config.yaml
activation: "relu"
balance_loss: 0.00644
n_head: 12
vocab_size: 37240
norm_eps: 1e-05
init_std_qkv: 0.0269
init_std_up: 0.0269
lr_head: 0.00999
decay_fraction: 1.0
Below are experts of layer 2 (counted from 0) of a mixture-of-experts language model. Rows are named router (the router's row for the expert), down (a neuron's output weights, with its number) and show model dimensions 288-383. Each number is 500 + 40 x the weight over its row's rms, rounded and kept within 0 to 999. Numbers have three digits each.
After each expert's rows: a language model's description of what the expert responds to. This comes from a sample of Wikipedia text that the model never trained on.

# expert 1
router:518457428469455505525449509519492515532592424524448469481527493522501462483533412527484499455455532465457500462522463533531443543502492432480533589541487491536517488533474494541507506476525531482472482534515473533524551549485426490484512566550536470515498525466512504482464501477543455518
down0:485498490458468467484553526496510481488494568553590449560490541557405503516486566483486482468468507488474459450483503516481542478497499554463450571535468451531453532453465556431481543546540546464526510531545465464526454439558577483447548469526501470457499481520489560492536498488441458518
down1:485556514489570463529469507530450520508438435498485452457499503529520495509456547437491475519463483489515505401487501453515489488526513552440465388490504603559546404487476494485524516516506506468572495539492521480559571464528540542598554557486507488507458474562531481470487532430562538433
down2:530516576437479444545467484518522509437484488488485470487589482385557535530471457570477477463477487439489512556532515529503520469483492484471493505480480513470500444439472566510529451454507503516476536435458491435436482544504498535469504550537544534455493425543511486468520447531488506496
down3:566465536499506557551481523542534473428553479508514497510430516447470521567541520552563476509527454427506481486492451490436483441483462570469540552488563429475555471508426459433548405429504518534583552440478463466538517522554481533537468529488460487538475484448526446523517505457556555497
down4:555525522541530608445556522560495558526481469545484436487554518521506526512491499426466572503486478486500470452489536505487481467435539446585452527472449494565536481540510449489550503406543495497490471507505437447480448544531530507530503530457487523497507529534475480450470540490501471481
down5:460570509483432463509472482522491459512487555489512524539467493432459474594520480495509453542534506543509434528513467492536520464456501574457500513527477507450494478520428494480493498498493478492507447576416507490558462462471479553433489495544573507528497506475510462467550550494600414550
down6:572509507571489506513453447478512496546470557428462441553486557523520486562486522494497528568560589547537540528546472484545495499528498478453496498525548536526548533550533552507468504516486517499489501532519525493417594588496481459466500540456504512466406507501438559492488528482486531506
down7:545462511479508470482480554545461452484492498511512559505533476495518504468462482470468445557501519424547458513453421550537553535418527490530472526525561518477510496480539477540475482511444525504507489519524500473494518513508528483389506507438580532418467499466487512557448486531471493477
down8:473474487476489551518502454493498525448540501504508592492500582477600503544508583432459495509510438542491494476527465464460476478422514458464492535552516400476496523546498489484512493521407499433458469479504539519492508464523516466490470539512481514427534481496415529482501445544479537453
down9:446530470514520554452439491558530550524503514461534492501480532463438504485439525513527462485453540553520473487507530465482531495452460515531554469437517451559432508490539456547477506491502511460473505552527488508495537487515569486470449478482479505558444481495469495472504532522543526455
down10:491537514429503518463529560473491541512480520496536408535516496508524524479563459460437463438554517536525485522460493551507457532543552494535499541586551503570502466454531555494481473496515524462448460433526503483515541455491582502479556546541479544463556515490473509523534492501523501535
down11:482549461482557432481473483518560530419451508499528452540586477495434520455426450485496520546503510442562541428529562501525523496499557513509525527515456456540489493471401475521469483496517483451518515509549520488568511470546454470448521522483511493473564460518509480478450560491589522522
down12:463504576429525498507594534536506561502449504483564536489536541504497440501517564478516482601513517499539603534455497494538601466517528465515525516511463509519442527536503497483531490505476522586516457519489496413511505527407512520557521542430538484522498530479540471513427455478469481503
down13:519485443428483467529455504516489457508543517442557466549514446540409532503532489493534573573500472423487510463524463492513493457521525484474492487464468451637584507520414500423507491564582600483525502552531490497546546498486547502484528421454522473450523588504526588460534468472447465493
down14:477435517436524487500613521452495542513482527530569457570486524584476543486583491468539420507526495474545526465542402501571490439445526466468488540494485584491464455499433511514565493417538471518519504516496481507481408467479562520464445448480489464526424424516422511564469507483493501499
down15:500502487421459519552423528428478413509558486546535534438523582541548524471530569432543520460468519583490517457492551507439485455533541521528504427567521515506480565487524571499486605599525424460459525467542448504562535477473472462420590462565569490473504536467403480431463545458523520492
down16:496497495521514534465533511504493437472438518489487502548426538515565461529535557422410522589510498476463498527485544476526471434438521545499495447468515517463453596436458460442516430514416541558538495538436475543513446424522478531524441544575554509550423480458547561438533471522412495515
down17:450480559498486534470542473484552482531492461508440507483537577538540543521493492499454501590489514528528568483473450537432506413462558545539512479501511554427409475481427595516517479481499469482440474515508471479424527499490516563582552436477530551515526473503429459610495496548463445544
down18:489543522437536516523467488537556464496563553460598511513615458487473495505578506571495494469458445433448494507560504506491572471430499538433499484511527480469515517481476493487572448447506476490489501474429460528488481514511509568552514487452526620491469467514470478467493520495542459457
down19:494507549511479448542546505504591465525509429508538489470522431466508504448451482517588494424516487510549626502502519465600540449551508459524556482503410459484465485480499507500449487463519450511531511553467466561508459523470503535468455458442514497499477494494476449460472464520577470462
down20:508515484465497501515510488551463519493532508518441523489489462541453510526529515496454501514495469509563517522481542460452507479405514418507493548571473492494600497478536443498560422456522392486460490438521488518509483471424523476503503471532540409479490436461511467544400469469514515469
down21:405478460476543441524472537464540469463467470502481500551552509556532526508524537507568472454508525503464555445437464537457492428502505547435506481445498512466586555437545530576475483463533484518544486502476489596553487566474543468504483541485507512517519479500481516500487474523448484491
What it handles: First three digits of four-digit years after "in", commas, dashes or table bars, such as 201, 199, 189 in dates.

# expert 60
router:482428614535539486484489567395445498479536440486384414492485501507497454565523465476528531434508454510519522513512496531518471485525480426495519508496477514494490476508539509511507557502486547498537454470484437612517564492462479507508496495517466493448465532506453585441509495485404495509
down0:524397519466489461545541527440510475529518496506556485555427512443547508433530486552511586545529434551455469567546450542539564464534475504481525499503469505569460369606457466501446498445540460542449481480529452506477493539515530543518496553536454544503578477520478528493469456477472509441
down1:467534572485518499471490478424528435449497446483520536530504529474506479514499562440514562514518488498478491555452432555489479520535547483498486469484506561493485558475466477532419488492458493530429531497512509468447521520459549468509532520462479477501490575529558477478518445423515517470
down2:462495459426578478485423469517540565548488534553567532543572496441526549413484526451539517607505482469469402443424492517504480375560518506507444547535469494462434524476422457421548609559498469524494504478393493419482477462539498550505489522478479520549505521548542546480478480525389539490
down3:503595532479442430421508486543502523470510528451515502526576481528573489561464495495456484489491473562526537520413457476524454438434496503549519617497457481514459476572459603413537485469493502472448502458502506554489466501518478544512457493614510471539491520491401492510490468456523539506
down4:371464545472515528536524471494517513519543484453536479492494535513497484560485484497528545475485529486500504484527495521534504521505556502502496493593472518509475483470453496558573543469531563502485608439476507450483464413517451485507457476487479545449503471447458483461508402495513504558
down5:548506496512432502414515442446454533514517469491468480494497481536438467442517463542499496564487553484473519486454554451574461507529459554507520488530464516436495542521437478456541570570440449477554475529529503533534510545521506517442503475489474491512527432521481483524504479535481498426
down6:419503422528427482519505440492417547542489474487454540497493509509469462516501487478570523521490466550542580536540471479515466555431528531496436455490509534587498454524535546489518454487458549489474517522511479449497508503460506524509407512489516477498501480488493457483500466405480548458
down7:494540498523527487451514511520491423490509484416446526417517477529529504523514558527489526425510497495432481494576584535468457539527451460520498476564484501575575517400491478436437483482494541485485525362550530555558559530482509526472511536493427443526523520498450495518573490469508467575
down8:458478547483484553554554469470493495495503468505472558484482529492468553522531541495524518565469527464515513507473524481503533482553512421538478437542485477501539508409513416448560600496557505460456427504448404493455487499476449507532499500460476462491432519515476452495505488406494526469
down9:519516538475427515537399490515525481476508465514541593514548486491445495486481483547569537560487473478414451503472454493548564430493487483540524527522499522586555508488553515484490572545550490482463607511475537521471474479475452480452533556560483543559513541514496554473527550455569542467
down10:511446536479427540517471519462431501538540454559523478451437525549513519518559512518558559518499494467564535525540488521475487540484498515455503545553529422549561504530479568458514479438512473508539491531543473521498503512487486532503538470451503484471386515475522470520434505509570471521
down11:577486504524518529537480567514549535495576474467472464500475520467471477386509455381502497511597462492512544607486461560506509529510512557500454408547554459477418501414419480543560471523477490454548509457487531495473498515494507485520519451444463476475508489470558505544526515536527490528
down12:512519556519543435462536531471430422468520538472494493454545476525498458499559454511483479494482547496604502495451481508483525544444454551462520528556477489410497547493540542538496527424463474404479462572521502527499460545594485505425546559500492481607522508430516458503442464489519505483
down13:557427499532512446478441532509528468527531482463510568497456499385550504531486540535432456492494456503463436501516498453491549483590492469429480477527475459511551459508405478485501498492514493475454521480508450521533527497482503557468475534480506468479494569553475538482527532536479578505
down14:443540527455510544519526548467582541430524535513581562464496520457544481521441464549498557500538516491550563551508502516501515476514511455442522477528523520504458498500385485449441500475544541491483515533589527603412562499463442473548498536499503458540471443481502462546524572528487562492
down15:435505418503481525486468504544491542557436456476383491513546556513576422457458528534505448542506469564479473461448480482504468471490513499515497533484430511518576502481545548485439482483516595479509433473480563481526506541482501516473504494516568423516442528458463495455474506524477445512
down16:463466512461448558520476566586504500384566564505562496557556488483432495578526530576508539579509398467525493515467407506483541482452481478541503540531470463507488475436576493555495480508551511483526501490498497521516479536540539507540484517492556481479523446479472525525504513562490439541
down17:500412447501452547472486487414535542496541472501502468446553485476467530491389492442533442499500510508476544465468513587518490447467451483393471494489424487548462463456491528494508423523527560521501508531541489480542506474459529473511532491539449549485514462464509518525526544532481513617
down18:522516564547467479502528511541482547505471460562513484533525597524457525515482488569475548552474435541529572531537579496506556456571494565506536534478409509458541489464496528447502448564555472532520465455548562485484513557533480464599530493536520544461470541474464523496548464511523483505
down19:466474516448469511462461491442551559503547428505560534521534435413506530514491514437520496476411501465571501543516579522444542428458545504528406489449500512520509556535496480550515544493475546455481501524528561434521479544471478486469543501430463425482502505478532556515534501490523493487
down20:513537500471476380457516442558566543538511511446537524415500487540539522535459522463488536534490568505451420448527502464503556425492459478456497552507494564555479552528508438468501540479523481488473462410524519490529428542469500490566548491511491525454454441558510438504432504547443514531
down21:500445517457534520504485500534521471458482460480495522507523520498537456553509551529474483506518538544530476502504557576558533456501528495450486547425548460528521507538501565496441430589376455499478563458437518476540534457514492565476511501553532520586482473480488514475488503483543412557
What it handles: Capital first letters or first pieces of words at list, heading or line starts, like Prem-, M-, E-, plus line breaks after list items.

# expert 22
router:568525517537551514545493506441462487539521491616458442465545383551478472471488445417507450412511488500568578462534553487503423505541521492492551556522536470527485475517481483527525488531461459449550545540545423430474546445517510525466494444509457493512487477484529539430470503560482472510
down0:414477478507446454507465548544502457541457480462496504523431451529503462486492472484487418524537473559469451390438454546579468464453489500421565526587472516457516507492510494581491496533503530562452442554517515451556563525533579501550495517508463458544527530472527498526519529477508456484
down1:483519551469590503366477557538563487495496526565505506507513467501488505514549511524503487521447424505441437496530465529480461552515489496456411477530423514442508480524457524528519465498484491471561445499444531609538531500566465491521479463540506510523440471509522500475569510424520414546
down2:561566492511509528457548493585508400437438435567537487522514485467484503527455533503526487483474481597497469413455521511483508516475432444522550485524470536498478494484513540487543527514478492488425554546554585539625519518492542522488500458475550448542523511509499527460569550438533461449
down3:534507515464473459438470476532478474492472558491496528598457495447511564512538439505525475494536501548517507464492509496523515488517427516507471543515496429475536478463493552445466581568543495521506599568520465610520506487531584506444478479502509515553483463530532505491521476449488504481
down4:427590418546518448414491449474552567538468528507511405447465477491502516476464485511478462534467508567476414542556518470556519541483599489419443476531447501470522568523572499482481489509551494530509502538508553502525556526548474553447451483504558537466537524521434498478467518538503535559
down5:430443490507565570412472512455503541491467474558424413498496507516472433497506457483479493434458485440484531466519477540481529501477438509507509504476444459464544492503466532494528479496508528505532473431507495445476513539480426473490459549556462487451479488528495502467502485482473426490
down6:534466505561402524519439537513475496623482484515472475580548492505477556485540498468431466510547492462510522468500532464527543532516421472543464513475480539517460497559504553481509485560523524518491534462471480513472483476597425473519488488570508568532475439541449512514538460540544474503
down7:517558530473469494610514519458516495473438454477453521509497512534526491494572518481553543464498434489522507503488544494535467529566507547510469480454485483519471503460496493455437397522488510525508504484521542446490520471497539387516466518478506479532452470507535428503490498574499495509
down8:460510488515496522513478470510478469471539453463506531460521545471510542450469446412521498514480485506556503485456621490512574504430474459477474561516496511530522515531548458446455468469531562504470498529527483521537497441508534503544465503487532540414576525436531570538519493448523538507
down9:459448573558491524499513526475473486473429494494510522558549370507466510538422492539451453550565510421492493545501524515488488507510517469429424430525490510516496580412410490457494466496487568490492402541514483457506488502509588479450517536570497480490424502490559527550551504495476531455
down10:521492450433501499494456476537492515518454586459490515509525516435511505543480520494516541544526429545519524491503478462506540496455498566443529485452492454516558444508532498535392524505448485530495525515546494528496555561395502491497524436483485486486455578424540433464569468441551458483
down11:503474530432545480492478549514438461458454547566442487496578543539515482480490456545472473419436422560506481503499520497519431524457502565438537448497510585517493592498441570509466459552390496501437516538591544493479564532526560446472515526452504546468540483520517562561486542462476473485
down12:526505527562514534442488479486509456528425480574497469500551485560467488529513554472436506550512442538493462459482434468423420476493552570524491475471440502403502496490556516473455520553499477555539469530525478443530491545533473481523544532527509539497483479531531592414486466489495487495
down13:535467476501533449502546514465468496447478553503489453483581506477444459457471507484524525478522516501543507531590507455503525543520552450495512502472550547584439497533485502567497514493470487487443514445524487503549512520482539479467465483507540476467518500557482478506412480510572510537
down14:457605587516547570510479511591458550546494462499501434481518452535512488419500508552470535524561447455513491446505530500466443466478531567515439495485504491509552496543511492413469477481473525465495463534519498550486539476538571469472450440547484540460524522514487501506554492479474474434
down15:516474451471413462523466520500514555518442490558529590444526440511410545481478578437537479469480483512476488506476488434438508549488509462524515539514486436482490488551505518503486487479503457563484544515505525538546581584519457485547423508534573480494471485454479480503476436504474543472
down16:457484470541523493429431465498532494509480597485546538470494428445497515524430489499469487443521459521472482484487521503433522470607536527576490466536450537506514473470589489473465449593447502496527559509494428522558509500551517475450464546451539503511525514506483527431500506482497513506
down17:477463549523479539438561549501545534440480488502517463469528459452461467429465460546460515495579495542537460505513533508537551516485555459531562548508412469502535508483488473538439553551540567477467537518567605490456500475540480496461501491453560416475558528470487542446481531493473558515
down18:539484541497490457558489477520456476507563424493507435519441497466452494452497479479617552494445514501493512528521483516430444525509485475511503504477498533536492477568478489550510554470535497507495529524470430526490528425472492515580490418534580441456528511573512488496476410609571560481
down19:504567451545534498515439504506551499522478539464451457480530522456450510501471509457482498496493455533455552581535522496524499582549513505436560434425516538574454489494458464539491524489507519464530452504452604498456525565587545454505503513484453475492537425533429477517540531510523580484
down20:537468470621472420459542467448512548511551486499431469422548560467464563462531427482473492521551538566533547518510478433516511478441521475519511481504457528455499539522464442501530453520535446485486517494530448477527480425432516536472450482560483508440613465556473480542549528518565558564
down21:448500472486446524497524519529486479530444539459449515554561483533495543506492536450475529515548505448424503549463473504496537474565431509539511513460569544442467442526495576447495482448469519531495443521470581435505563512500438500507437444493439521506572533481507488511501494512555541475
What it handles: Closing pieces of surnames and foreign words that end with a space, such as do in Baldo, lock in Tadlock, Hubbard.

# expert 37
router:536486548477550541551515484450533494505492451562466439541541445555426466551523470557508488452488514451488543540526525489514455541629487474489493429476536455516510426528502532532454543511461517483587519486497472523548539541544446474518491482486494536506508535501523494406499430519488384534
down0:539515513524550537522448430524457386454497477473494502571545590578454487465568484540529507490509474630451525485531604512465540454477430481504542471438430511473502428515490540525527503474497526508536534388498556531587582473468438430505530495518478533461498554477449498472536456532518432518
down1:567448479500440491468561514546525508508485422508469511521454497426543541487459486576541541447543519452493598477483532518528461573480383497509578486429523449529507539530473488585507446553530476487422528478521490516420516538500517465454486556426491426583452501386507460562524541475552531494
down2:469500565492505523490517505521533490517557509537519478522492475457512429579545512452450515468508488517493430437495480476545473462473546552495422505481447562558597607491534523451469556481433503496529449418399495537511460533491459480527500465433461544577549523496490554476504490466521446479
down3:456477483517536444527483533455542474485504498511506506528469530449494515469458508448531556509541480443500559470547440457499509578495531561515445463548459561522533530451451443512501452520466537440493491439478439521501439432481465487522518469466576453482543451437566439531470503526538445504
down4:482530427542536437572454439439547421545499510484471495576506470457450497465551405543448536522444434457487544534575456460510543544557538443584478572505494510567467456517486440458504532478466492523487557510462443447473459430509477517453497485579491472458553455488472463546526535557437513479
down5:461492482545555494531518476584547494543496537574517465477532500498472543378466495459514583545507518526542487463483572446456540535501527510522482518476508463537515590547499513495472534465566420533504479427479473511524510560440498504501492506541455479447490481466478430578471441472496520565
down6:530452507478483509465482484506569533388477567470480461414441502517521456503462500539477518522502531538483505497483543414471445547592474462488553497549478535559523604478577452539510535454458448489470472500556493520529477532508473428488521534518503524465429471497452480504551495464482483488
down7:453477539545489495480499550439462553428443539552476438464503489466496533547527477494427484466521471463533434498479484521464479555385503496461465483484534571571464516578443546540513525494507465465466494535445459495529506505504533517436414501512455526480507526480515527533503503478500396524
down8:513459503568516562537470456468539513520470567462476465424461519501500490523488498479547497523507525543523519472463533480539480484477492467554527516532490474459502550551490527505499449461508565502535458555450513487440470478462499451455493491490488501467555464543485507435542514511487521459
down9:476466507529508523461464536425483551456473505455460458542493531567502457493500430489569536496459553488428484498541539485426504485541521536482491534399523515412504487501523495534494550536493405468515516481499528484478608449483436444528489493503476534500505541511505476513468446557510505535
down10:475566433441549468569576481528525429554476545431472513559450544416452474438441453429516457581477496521520431500558451459533547453544525536441529460435497459454499506489536466435497512484484522488474502455534553468513538563563467522526537491456533528544573496490461529496486554471576487554
down11:489507498521478437481447583481446550489529573420564505478478499527496461572531543469415458445528538467481448502566553579471493515544460506528499543473467564438507479499487525503505433532504467529476510543446551557501490506526487468588533482420503500458530503499508526516467518514495488534
down12:433564483451460531460492478490546579561463464530452577564489543582565547525564445533472503475507568526465507438450493493487549429447448537500552541479562470457401525476494549472535544473472533533458446468446522440488476592493511440560511495525511579512489533457558486490532493436456483630
down13:476544557530515534521436536509520470482512472507491523507545470479450481465467540491490505514515506550538469436513465455528464501455537561516420569506457545558505474556529500486507464403525457532431501587481529557505421463451474504471520453463515577439560535518522605525484489506501546564
down14:559453464527528433513493420542516469471462559458535477475467534492498541496513484525476574535474476548465438551592500557547534486419493577521522443481498519531516472551455500565495522476516460514449584435553478559472525503436517434445550530518442439467491494567502590507526483445530522469
down15:529516535465522453493558544458463517520498503564467504539479484531487497616478416512486463543523480512544559512441590492517477538430528517521452574488423567496585428512427479479574476564593536469431568517513514470456445506599537504596465419574467490493509435478461510557474543461464460414
down16:493570448514498467528484502478499595576505504499537535508477530524469422518505530503535508482530542480526463516474460446506445430549503520553511499489488460476557509555423517506492473567453474506515551495540538470503507460430477550579545497492508576503534503609525489467514453488537558484
down17:503525499548493445505441493495484453481538541410442554512497561460542554481496487581485513601516535527505499454438540529426474477480488581509502499454489494474563543558545478514504556474499465493471484505476513556521466458463480527577552467463395468511456545487504538514526462550459518545
down18:476457486512473543528551594449510527464488503486510475540472547518466524549536539513515628461474533465478489491578485466462504482448512555536499450526467526477490523500543531540538529538487547462574501489475500527459465387501559456594463517469524406491520489528442509576450454466524501414
down19:465434483517585473540476552598460499518476457530420489595446495516446488525518500492461496486488437479505448432489448507460504440519514496525485448506435532510518508511513492461427465479485478486473513415462523553519497516478469470505466495527511496484446490585523510512529546526498436541
down20:525434483572492537481547574491508458493498439489500511571543495526524493567472534539492466583443518492406520477503513516467600500454471536412533493487512431520502454491513524529551534442490521545497544527515480541451519510517511549520444504532439489544488528493529486515561524516484550557
down21:441408488508526437496490495505454506485520516529487459469470462487538475454443484543467541482461524607524499455537519479522493476514484486510455477534515563531477545493475569530505548539493531477462427592541522483483518528535459462451474514454570468491519500567438469442455459490521472501
What it handles: Word endings like -ed, -es, -ers, -ing, -son, -man that complete a word, plus phrasal-verb particles up, out, off.

# expert 17
router:599496521479484575520528513463454472466562455562435483484554503551479488511553482502517542469474488508548525535488420490526528557466495413477518583500533508502416434498578578545545476480448449502459482577465478565523537483520487531408523635465497523505448488466483530486513529416426540523
down0:542477560510462481508403522483506407506448576567505483471453461443565487543484522533450505466517505514571551506469483441491508481478466465456575457428467543491450544498518470483504520557527590464509583570539539464538477590561484528495485504496571485503511513501556436533480502504556488409
down1:468480466497466498453561532503448437545539508452514519543431547533513503538601561585481430437493503501506465466551507488505454440493469463508531517508469536465500550552524506485488449464504469548437450494552536516519472463482519512479478554527478481569484605476512468438528513493510424539
down2:445537458512514543450484555454515620535440516610491515557465549524524477468442470521490477420515528586463527474547566454474478499456514592465588520501484467443557490432457558488518482482505468439521487471587471512505490491525459479482553526507470606514509426495548494549545530559490525476
down3:511475493527486556547524513527501486456520563546504547488432491418514451478412543536521569524428550456503448501487470463524519437420459464522434499479515455535492548548468484469538550464508518501548508503485476528540458478458472576515479471481515498477504467508484479513496504492466546541
down4:562469523557557435534508531509451518457491570492490445506505465509446459532476490497511511564461478495521507550478425479503417520561547530527456527446506496513426491548525532478541465526540564571576516490460441451561496529423472512485468524551481510493491513540427471516472452447482495503
down5:458505493495480450462441491503447512437538549439504526477471409495520524496423553495505537560482498473508522536527483505436475491585459553507466501528479542492492572521477444459440489511531584474469511500535521501475420480518439462548490431574518496448500516526474458482514496499509527486
down6:500528563522515533429501526562485471570425501450494514573520451450497497521532441445473468512475515498524554541504555498478481548508472443393501485557543514546472538520428503438448465474578561485477482519519549524447507476541555537486496439603480510486482515549450529461542564499509545514
down7:509502570481503416510529559543543461461523498493492535465528500441425411535529509498430609524389546504535506514528575544462479507584461506499473511470421447514504502517495460427510513536463504575516441487466503557526546516528488569547501517505507496456553516394549524531566442543412489566
down8:431473547504500450525524483535513532422478547506527516542470624506495471493484504459536483424510540525458508483475536509502444533501471456521594542499453587528527532540447456418500522515480528475438540575495495501517589439522514482540536512518513525450499513517465441494494409563545536454
down9:541521469477468531493573487534464496495436517533476521512545503498436515519560505463473496512486447477497520513529544528504597513450486507537541517524481466489455505561540526521454572522445453494497509501434532532497518487533450519568499553571517554570536547591561530510542515504481416422
down10:518587466487514450505465459504499463536477481513579515450435511548543515523460449534506458484471540533449492463492494501475466504513496493529489508566530510526467505497506527444509459494414465488454590541409501544508481527492554499446587455476530478546580483479528511481498536492494499576
down11:521459413503468470454492533554497455545501425468498500536476504551501530471497428512457581512552515468515496498500425488457522534559488440456493469466538509519453479463489460442527450488551508491516639471507552520499539529447515589493492441550514412510557535509511438537509436540432514507
down12:550477525565481523500540431521484462530527559447495443538535594440415533477455511438461522512558465493519471557473449469529480447523452483466464499509486518530453547507522537496494538500566442480468567570498541559477558440541578444393525476521472526558482472530538511549475466441484555472
down13:572507485533488451536518530518463540455444559556515492441470585410508435526424507491499545471507464474494507507473497494439499524510494520616502541486510511477482503555566527556451561526500457486558467512525472470504463515505508507468455488420483507567507482549510476468509501429457513508
down14:514464426421466468488527445449527493494493408477564509501498472493465463472576470525492492429593534483518486424553526498520485518570545512497520543538472488537517447535564423544447403502442525476476486496498454442426544560535479442486452480518515477464542414526587493478483458481553547507
down15:528520503461526461522552580518504510495493516496515458444532462430502534444538528491491467421505479475464511524436497514446482522535545521466561455462456492498493473462496510429466490503486558508523493543528494544495538546501501467503514516462538479469477482581488477475540524513450527485
down16:493547537544511505521502568538454497545499513522522508468483485464496531467444501512535487415460510518465476516543612491481490553549528495507523509485491495513502510512445501507493571475416584451489540475548499503556485458388510490523466509467537442512460473534498505437490506485496532533
down17:479468501494570513482515532510509533489474528423513473556506516465479568470503523531476493552454489462450547485472588514418516529449495515440515535523466464538557522490561482450487519519564550439554476446493478452525517531464522486561512533486404458528426540545532506537526460506439514558
down18:453524503556432537515443456520523600498518584413461489472492564471516518495481485570547522427511516525499485506502476469480483511526489480525487567593532552580538472468541569481457509512475427459408549569484518476491509443573481554540519457473502449508450441479495475484440463495543461491
down19:471427552542490464580469452497555499472489465456519471556565610502485518542450531481456489542530492518444484488456544535537471508584530532461444426499471536471531488533524504418496502479515485533460482517579583487519448529544468513529535511540469527481527531389577488553531471434498498453
down20:533421469444505497479574601492501539540509535473490529514431574463556542447512519537472482519486487503444445597475502532557514472396534407522432529513504483502496469502501555506494445509524474538448490519512516470522514457465506472500572544459486528475509487422497488556462431524553496475
down21:438535568540425541570545487535415445541410482468478477500499524434439474513523420477512455494463541529464473473582548516545481559498569490397540519565514444521437478480483525493498460478533507483397505532563465509451531477544562492474510492507523523454448512509524555514443470432519562526
What it handles: Digit tokens inside years, scores, statistics tables and model designations, such as 196'8', '40'L70, '52'.7.

# expert 7
router:527450425500468474512444498497503511491513457450450440470498475508515457503520497550479494496533476525395521406576471521532468546540479463469473511527470477541573516539470556572509543457475597464509485477480510551514544508526561458460524551549535447514460536485501522438471547499524465508
down0:493554489429583442520501468527486456483496504541517486465509434535461434492433516420548509508464518500418490591540416489457518558518459539496456571484515445395525574525567490484532556466407495457571499492524481584514564515490523507496544457477513500515548484548523523467527545540450436499
down1:530499469435505513448519453549523439537524457576523460454471459512435511421507526484486504496503409516516457462456501552486594500442512459465528563543520531520450480587523562412473515455449559481489574449590512527570502494526500455589481442495486495491476450519514557495471468569488491527
down2:542539484521486490451437456520396452458529518435577441492480482441533430549516501551496478522455469485556529465562498513461435509469520536497510483545558547572498559475479482549502471487521476477453511567485576573549460475487593479448481497514560515556552419496501526513504585472508490423
down3:488497482469425440523494447497506546482506533419426502489455505494484572495463559465498512522524489580490458475502532499509489539500491494493448427474466469527547485497525565473491494525523438475488459521588493465534503572533474469583562590469571426455490547499497507519515432535543434540
down4:462635493495520475525499435433536558534558510471455599424500481491527490488528521573503527521473469441476445523495483413540528425444525502458463535508443524510532490474528410578438447446497442459485537517496506509476492451446493477522436472505480516489533510478500511528482513457534535527
down5:509574508510492603421541577471512485506516518393568532500498491492510498561516542492523533471480456452468523526518512477465533533540500492571451523479533491543564487441509444374523506541528518501447556486570480525420512441549524521464434530491505490492471469436416433491468469450469421466
down6:518478498458559483554457451594474447474485502480446514473564476552488526481467518474515533574537549484505484500478490485550579489552501449470419474423521508472486466549495506498518478421510447533458553457521406550505519504475490467518445539559519455482487445460519460475469515507463470532
down7:515515484471482573523492467490410463523472499539508472489517452556516486515511522551495578517476469523580497458492513482438484545539533533510449501541467535463421503521498428522449533542566534527446513571503526419524488472523501523459522462505452481486429542481474513538445543470456476511
down8:535548437468485471459500504559491452501537512436546431491520506410526497544484581506600560482568467544472479478495502465507509474563493550460524473529547512449508533523537481523508505513503494516475528438480499505452541502487474428502580482512536501576508501475472553450493498488509477548
down9:547481499512527444557585512423467446484540522502436505502506533507542497576478468551521537540475514550516543540511498498502483469524530518552499493530493550476522424461555529468479473594510452522550481399502545498443548507546468480482493550440490504507417464567543536517551470548547552463
down10:477503467494551479500442387555477460450458544428526461532500462454427500456566519521499461477533544508463473449511477496521481498567496574422478492456458452489497547536506517498547493497512512416484512550560403505498540463498497554505477473463517479481446466499515512544521461455449486515
down11:549525500492556394521482482477453530489525543462534425455566487520500456430471465474505504484510546500533445522597481514522473555557486508515523468526437584483459490440532458493486506553505564447502565508544541513442567463536477501457512502494411484441484519514453549524509512537509527484
down12:490561549506499462466506474548500533586480544533505458456473503499541508499515476433504473488509488471495442562518517483459477456523508540511495500535495559494509496407583519562519453482500504496538571543519523484500575490485555494462434437470574476522492549502537479557510534485502497473
down13:410483518497464459467525454496432479452541447483545430462583461531500513534523539486424493480531506543554504534452502481510534517467492539403472528486505502511510525500477537533494471539469527528493449534467573553514560466486440555479518506535508479513536432438440576560494513523583536478
down14:481498500502551473580395459470410455523505470471545522588473482557528458506525493530448547500516418533516509485449469510520420472440520575489555485493467551484504569450515511560407463517445499494454473442521536561481514479461502453473486519465480462514525505507518560451512557514544515438
down15:476523489511481550465461534532540485435485506463458533484529440463471511547500482481502490435527522468543448446494482516498452509486472518556578569493496528482489542479591520473519501491443490469493480581522481574477441414500590549464433419531535513561534474486510497507451506521521504498
down16:485442545500499439480543439485507527498486546539487548513524495539541493442540526455508440488508508532463485505448539530458465502464513492555495512529472526525489551463477497511502481502548513413456581506505444472498522527428478496447436527520424364429510543574541474516465500442587501525
down17:423467491540510409563494544466498484578516393486529485547500446535512420435507485418541507505484539504496511542518479455515527527471524458529570375462509493478501490491522464487471492531600534500480551517511477587381457418551530543491517533490535547423500520477463442509479508506455544485
down18:427484557542533446500447514456513480517471464500493472556542425478456536567538489511413455497441522455556486433579469554511496504474493511508445470473462494525517495543461532550506554438447510470451466547514525440503489446512455534550464498423496498579542540526492472507549540519522448576
down19:556528486508488501427514458425456497474467529436459564598453525493505507428510525545450471499501522439565485485491554489518553413571472571474508556476491493458425504501432530476505483406558415545491472514532500505527444470464469526502442489517462492551468497487531503507473521528481468558
down20:502439517467469493459464450556456420520498499462461553501486558496550547512493575547446475524502481512492554507449486546429537508473542593514483528479506526479520565438523572468562499505446534417541481505497509519515449516549522470539514522448577546497474537496534584523537567448469475515
down21:528588537485532494535563544461567583481444477470454390483501457460515504513552500551466493491510423547509495522510439480549552495452462554455506511497539453489517533486498536592516448532529489485530452388489462493583438544533520435519432501499449448511427508461534506482480469550511472425
What it handles: Month names and year prefixes in full dates, often after "In" or "On", plus en dashes in year ranges like 2005–2018.